config.toml
num_hidden_layers = 14
d_shared_expert = 64
lr_router = 0.00185
num_key_value_heads = 1
vocab_size = 2048
norm_eps = 1e-05
extras = ["capped logits"]
init_std_o = 0.0374
learning_rate = 0.00406
decay_fraction = 0.652
batch_tokens = 131072
max_seq_len = 512
dataset = "wikipedia_en"
Below are experts of layer 4 (counted from 0) of a mixture-of-experts language model. Rows are named router (the router's row for the expert), down (a neuron's output weights, with its number) and show model dimensions 0-127. Each number is 128 + 24 x the weight over its row's rms, rounded and kept within 0 to 255. Numbers have three digits each.
After each expert's rows: a language model's description of what the expert responds to. This comes from a sample of Wikipedia text that the model never trained on.

# expert 13
router:093090150122128122148135152142145133103132164111095135138152110088150107112088132127137113124078104143136138109135118099117140140134103149164124150194107159150147120171126124144112116129135151139104187105092135117119132136119142129097179098103105152107098165098092137115151138140175150111137106094118105113131127096150124096147103133078069156102085092153114159133144121156147130132148
down0:149128094082160116099119138193131103147115160131127137138126133152117120129113123129142140132169131147106130151107135121131134117145129160149177144142173129100103129125139114115119111120112097134128129138131102142160179110147124107147123102156154136150115114086169100153108162094144204152161134175128133106149086095117093090075133130121108146111143090135151105088157124165116156109151
down1:100125130103098108149110079189109116147165125175136137163142143099110104103143115107132120122089139129119180122148132147136080098094104155131152144100126146162136132141081092124162139116112095129129128140126124151123126142127145106172140130092095126139129129064146109136125096159155088115122158082128120116108124133103136143083154092142126135132134118175067142153142153113142133127090
down2:076099131164110153079124159169110187149107131114141141112136132150102129126144085124156136157098123123128095124139145199153117135187152167118182134150113132113154137137102123154134159131143121086124110124140107133097097145120158162129145107143171141125121135117111138104154146127132121110134160156140121128117153147130142130125126127102152076124182103124109128176158090138105097104111
down3:155129134125145147114139125091139125138178117158108147127167092105127099119133110138120129108134151126130092116113116137145129172124120069129170123100173120118114121143146131130125134079098189116142139139080066116154140164155106141100104134111140089145102130134110142167117089137112130088139138098105107154133156110149089110129070145132138142124144090084097107103126096130111100138172
down4:133136140175114116108132141092127125094162070138131147128153121132112138169141140092166172170115160112106124148108124113083144139138152096121135158111143094113118129116090141113149099113096141152133109160175141106136149122105121107180120146137122123123103128099134112144133127085154113154098095160158078125123105158152089160154120102118128145125115109133150107082116174091114080094131
It responds to: Colons, parentheses and line breaks in infobox fields and coordinates, such as UTC+3:30, sq mi), IUPAC name, plus Cyrillic letters.

# expert 21
router:137143145145138144130138117118127172103128131180106156110145131090094092117116116145182121113089133114118160121162094107102185132162134131142139130178136106161153132164115136139147117143079180155102137100117102096100159123128145110103158123111123146101104180149110130118140141149149152147163133113113117106117130074126088100107113148113105114114089159149139139108110118126148189143123
down2:096141149109114102134129121198151145135110078099145128125111180150118151179139136091150091094103130107081179131124143170125096100203163122107135124119147117102154126125126126131165161114118135110126168141143133168110118085147160131089135145140118146124123111069140116152126150128170168134114152138110121119101144134120125135106151134121131100134120115121115129085139122104088129130112
down3:091155126101118120079134148139104096124131078138144139136076119131108135140132108130130163140106076116171115134150122093098138141117143131127160132116105116098096129148133098121150118138095162101096145130185133137121128151198128105142157066136185119134160132141137165090139141137134131119086145146133118139103119109131148170163147084125113109130095113098101155146114086124120099124124
down4:135148157116115153146119062140148151164133135099081155117143116150099104141080113094161129116177145136133097132161135132086117115152121160090181112137159127138144132145178117121123138121168129137114141151130141124182163115092160155097128143110101151099117129105155096121117124109090135117155099097124141140098121120122105119117154095139115148077145172145147110150089132112127121141167
down5:171147153142137139151133150115124105121127075116111147148141135124112088117141162137163156127143135103124089119123124141094112101153138096148120072113070124137118132129204122096096126104175176136125129136116124134117106105126103152139073104138123106113114160072106105103116148129125134134166108148078123135106162127128108169092101131106168144102137092139153121132152118138123126094148
down6:082124102139093138115126119109100093130166131150146151145141134139114139142088067109143152169135123149100098144091143120093123147121135143127108122126126121155111136095119116117154155122143106122122120153132129174095127129096115055167178133079153181118149090133129136137134119129067122153080113104174148100100110123142121125152166126126095123131120131115176150121151149121131138160112
It responds to: Digits and blank cells inside pipe tables of election results, sports records and rankings, such as 4th, 0, and empty cells.

# expert 20
router:115102156093139086125140134134109153117144158106102108112158134100110083117109099098120079103090135147121111140152119104125164117143076142175141150146088099140164121152093111121109115106128134147102173085118099119141122115162155109101119102125146117129116157138109110107123115132098156144146138154103091089095180116125114080163141131128111101117119153170158138107142121154136153181129
down0:102162122138121142082120112102101113156093108120115126177123142111162094139121127138145176100123129158141112101131121128108089109083113133095138101116136115123107120143111117116142183125109129167117095152147130150128156148090136113123069074184172106120139072103148162097154135116167147158172153110125132137137099130126128139096154115147137147133135135136122141129088097164093140127147
down1:153119150162125111117154102089100120150186147148118153106134120142105145120149077132118168136145119127151127120122149192151157119156162093108135115130128135111139129154122106126083179125140141103153111131128111146157133116119166120133147170139162124126086082121121104139127136119096135180101122126148151132139152103169127172078133119114117162068106167136139121140091089146108138137152
down2:064094099095095137157121107142112123119122131093163143133119124140135140117099151141132111152184119141145145128132104108144152174118117147120135142112132170091106145116114192126120139179119112123151103087138161142095148138091102106157161102132105133125104145110150155145121156142126139177110132130132158116141104138119172135120096153093141111136118101154182123119101161158104171160159
down3:154098112127103142119115133148129193135158140145079138137149145145131150125161126123116108170109123138118149128129103117137135104105105175073131104141142146057089126169114101102127170122119145106151137131151157147130134105137146152105123152092119115189134144136144159126103115075143100166169157103143119130109133138124123123095179109116122151134195151114102103142111112118128138151125
down4:119088142091151142111141151149143108154163168085166176146113121106133094125100103118163135125096154141079140123119153136120144112125160161136096103127149098138149117152142149150122109166126133154143139115138117108102142158148122088149164158133152116135077147133150126159146109129096073093148090151124097120104133130124139133122171140105182138127133093150170086143153088127103101111133
It responds to: First pieces of words split by the tokenizer, e.g. p-hi-losophy, ce-remony, di-nner, plus line breaks after headings and bullets.

# expert 18
router:105121122154127167170138127110160131108154124116128158099176156096106109080112129129170138105103139156170119128146116124114160122155136149150140137140132094140182137157115122132058110128106169125117153082118130089105143119141154129087176127115116136127145163107102124122114147121142141093172149140112097094096170100175130144101143130139122127110092148177167134148146110121132133148122
down0:094100126104131116147122094193143176098097153106160131125111137138093133091132119118186112112153112135125144139125107100124141123124174087117115108075118109143076138167100146105126151086081158125123113095143143154171127121149130097140149108160128141129097119101172153116118130111121123123108170122127133135149103148096154159102097144158109148146118121125117130145067137125147157129154
down1:178158099143116169160150109136105132157134109145168132135147132146151139119154166102119152113140112106153105106107126130095099114166124123200119135120110124128116130138141078166155123159133118118168109145123161121119151162124147154102112122142127144122134119136114158123112159181119152110068177134101174132105138071123123154103106114113163147149091089135100159106135114168125129125114
down2:097125114133147086145161121130147188100172117109111108076139129127124152136136174173125092104119114083120129129118156153145164116132171126122153114115165111095103126167126143149131129105153146147171133124132124129116130086166138130119140177138106094130078121111087125093144170149120158100091141115141135105129109114137103105177112080111167120138092136120134145147138156107142120096131
down3:151130114162118161118157139103121155122106118116147124137121091163133117137136135163149094109087133100134151130135148125173160128086120143155162113109103097142161128107170104139110100140146164117103147165137066157119126150184071168119130101167105115126118097132123171132124138129087127104152135149130148121143139110113153128091108153161152093155123098146157110149087117090100120118103
down4:137141107126161149092133141124111125138118127146152120155077095109133133149152162093068110130135081113107120136171133138156128127127112110127155153126139173126092134138091103121147141114101118145092165144139084171128087138172125089135126147119150122134116114101117108137161149110149129161151114157122096133119090131171083087135124144132125141134096100053138108120084106086114135143114
It responds to: Apostrophes in possessives and names, such as keeper's, Bois d'Arc, plus nouns like home, period, work, station.

# expert 3
router:105124184148088136129143138125110130153118130122107145125163125091089120115110141149143116105096150142136129098155113108132148149163137119158130162178097127134139122156133150140120119163039163168126128099098090095119127139143139111090146134090108176106094165145099117107148125151113154149143093110131113101122130098121085101122151148103108129133092157147127146151155157144152170136112
down0:137091102174111139097145077099148126149120088131091145137129096142127127159077113085119113113111130164148152123159124136127152141178138119144123142101147177112152128130143123156194144147180129115153125154110134159113166111123134153126148107146115155110140118137118124127163105129126183133148118128128135125133143127152180135120094144130066111166095144134130107151090159142117085159119
down1:101138143139132127130131154134093145142149147158097153162144147171173165104107150118080122114132134149125117093122109101117158161128086134171151073115170131155082129130140123093145117188119099109129153155096139148184129131101115119148123145133153125121109128088146161179145091126120114099168119116167161120131115084148117105113163138137147141149118154142132127092130129083133132141119
down2:099146127117149159131142178147100125124126127123094103106138131141158146136140135145121066148117187110085103169142125156153133101117111075134099146115152150090122131131130126119118151074122131083150105171133085127111128122115130137167111131111116130125172117125075178139131138096144102179162118119123085135114098114163154148131073134145140112101101111126156137148110137151132100125124
down3:151114159139144111123137150134129146148119050102142156135109158115114168124111093081141128107131111086115130161145132116090123133118115140131128115067128143154087130116165138125117124078135116144102150117112139115125129113133156151180132121175089092136129093107177097113141151128151101142122109122144130126140125101170102080106153124111117147145123091125109103089105143137175093126178
down4:131112126142103140126146141107151140102149149142101110144095115118182144096154117150102151145147131124188125104138133107098153149088184127145123100114134149066131137123147171141118180149140147102128128135117139140143157104094155176104164109144143189136148126132132139111122143143153161083126119121127155131081131126100160129158120123096115061119154133150107152153140125152105134166127
It responds to: Second piece after a capital letter at word start, mostly pronoun He and proper names, such as H-e, U-n-ruh, F-us-co, Mi-chigan.

# expert 12
router:115103140124103099146139151139148190114161152109119119099122123097123108103076113111133117125095118132168087150123113141114162132148138136152127149143092086116179123121102091137112092133107148119097162078139074108113096129133153082094136105124111107135124180107092122131131126123116164118159174128104105109101148125136124078170137162138109112109127129157172139125137129130129154160111
down0:158181129128128116154112100135148100147139132136114147103157174103126137109135138150114148111095128153142164142134144188110105141116153133175132096181164094129070128117159104131157126146072139156112118128076110127111166108146125120116144121090150099131125132104102122130076115048120118097121102131102156114119112145104107115115137117137157155130153134142125112130107107146115114082124
down1:140124100095161138132123127128087153129134076072142124140116089107131119120136130131159119129079104061147177153110129144105115111149137056117093142147168142139117127121117115086124072141103157160126117123163117131130146128129157150104115094109083149149127114093144125129146160111102114148148082122121155147107155118132176104142142107136134120116076120110156112141142125122172135134127
down2:137171146160106170092130121132165124100087119156172181128131114123161140162113127124138128127145152120059135119079104122135123113126157140154119136132158128123155128143138139053160101130149158109122105140118096175136163120125110171079145120130117149134132135159145101118064158122135131106081134136116137131155164108102128111106110135123152097142138140146127133169143164110104141142143
down3:133146141149164122096128119135114134172164162135144130142124145141113141089097119076080144146164139140122129135167116141114137096136114123099132138118134129100109135130160056152129166136117133186121119111095057134163095169161144135155164110126101137158132088105127144173116128156143136179142081146161145138124138136131152145103110079155138132103121124112126146098116133151114131126136
down4:176126101146134147104128152114107120142153135131156116143104090128151131111133093170111156148147107160132103128160113095099157119099121111146194133146114110105042123105107139121170138121121144142135129140131132162116107103105134094157105118142138117189156179132122159120105103103127123068125125123164120130136120123102110091148094120164119147148155083149107113131140150163104140142128
It responds to: First piece of a lowercase word after an article or space, mainly in species and science descriptions, such as d-ark, cl-adogram, f-unction.

# expert 15
router:110121131129098107141147142076153129173125142136148101095148133108150106125105111122082092119119101146151091147130111095142152132136100128101154156150107105110203120128110138141098122133124118120107161097117132099108124155163144077119122144169112149121131150130086127127107129151111110101159139158141084098118168107157148157130139198085119105103097111146152131121144130156171137148106
down0:173178105119174123124119103115132123121100150101170168119147162136139108140132158108141118116134116107169126149122125168149122147162116147197120115138125136119083122128138100160063150129107115120159142145133120126120149111155138156116158182145155109162108127109091116115085098114156127102104124110107159133133186115083132130077094104136133146134156124124107133135160140133097160122140
down1:145159118105120114107109098113071109182124147121082138119133151134169110084103117114163156157140123079135152119129114074136152159123148146148107167148110124148102135102161148110113114177141138110110124176142136151152152126112129176115118128123131165091160170133190148106152116135070130131097134081118155134125149128122143145118150142141168130139130111148106106129114107096131121147133
down2:138092117139112114113123107154161110139136080171103113117081157135101124144134117086109148125136130148151145112121144139107101137131154133108090126057107113115138133114126118134133108138122137111110150087140145110094120087121121096163156158072125131117134142182144110113132166180152140138094119099097134106116121166197143174130124151136117163154118111066127136118158130127110133147143
down3:186122116107145151146124146091121121131173171120098188124146171109115090126114137136125134090130128117109087123119114101144121128151128146131157162155134110112103129099174185148136133180163105133131148122139137139120166121145089084137071094122139148112160168134138139105127101144122150144092110114114136134070120100115144152127161082143117143131105144147113147145136098122134138124175
down4:153094158138110113092123144131138163092177095148097119102119109129113153123131128108126142132157136157131110116117153112107128097116169086091136176104150113114101125091132156125122141115116103115116131108135128132144077129134141166137144150129149106116159116168074145119119121129107136087124138148096095107133110173220077159113153133091132096154142099100143137116112118111098142144128
It responds to: Endings ed, ing, ly, ive and function words to, of, and, also, such as opposed to, success-ful-ly, reproduct-ive.

# expert 25
router:139094126131094127184136125104164155144128116114131131102187131118105112089054114141097118082124135155137149132158118130135147117160108101111132124157107104117178126134133119137097132138101127126133153089125092124085112151143138137093135162128114151112103193144116118090123135128121121086148125157131088099149175111148143130115149147143120119135112097140128177150148145134144163182100
down0:131156104103139159181131106142084128106113159125106113109153120128163152123148150161159124116106187115106136118090125092155109121123111152088140114144105159130129131165143165100087152121135144124131117130146089097140130121146142107137120120094131105139098132142157100163101121079116106144176151088154155128149148114127138112085099124118131110125164140171109115172070156109100104155148
down1:072159124135140165102135138133139081148136118162140139115136123076081115111132151132095167154136097119142130121163132177106113126157093126094122167148120135146144126137113175125147071116125149130110162121112108119090098126128098151116094129058136099145114133164108157091125118130116096099120114088128123148131130100146148145115142159159104125115173160140126103134138089120144118121080
down2:087139099116150080120115120152130091114109126137147120137120121127122117138129144120154139136162124136142117141169141115124093095134150124149167114091148151173163134145128074087172198085076120089115094156099120119152084123123117119144114154114139126154168132111135138157129111128111113133119128147167118103121131112094123106134080106150135134129130163162160119154062112091136101134117
down3:169161137147126131106145144096069130153129099149116104157171119141125153166150094129065123143095143110129151168143123150081119137159102134151148145168100109150119124112114113110127116162152135136108134132127110126146105105125114177157127083149128109128139080131149163141133102154121184118176107088154120135155101145107080105096111067128124111118127137153113122110099124127141124140137
down4:176129095152117115149117169097108140138095177105121145144141096156191116147118144129131118118121154115143143128119125134125121169126097163104092094151118169104129121105145157057111108139095107096125145155110174146144144153122149099131080141160110144144121121155166164142129125119119100096106113123105123143139101140067116097130108147119150155087106143127147124133103159095114156137146
It responds to: Possessives and determiners after prepositions, such as his, its, their, other, and adjective endings like individ-ual, up-per, intellect-ual.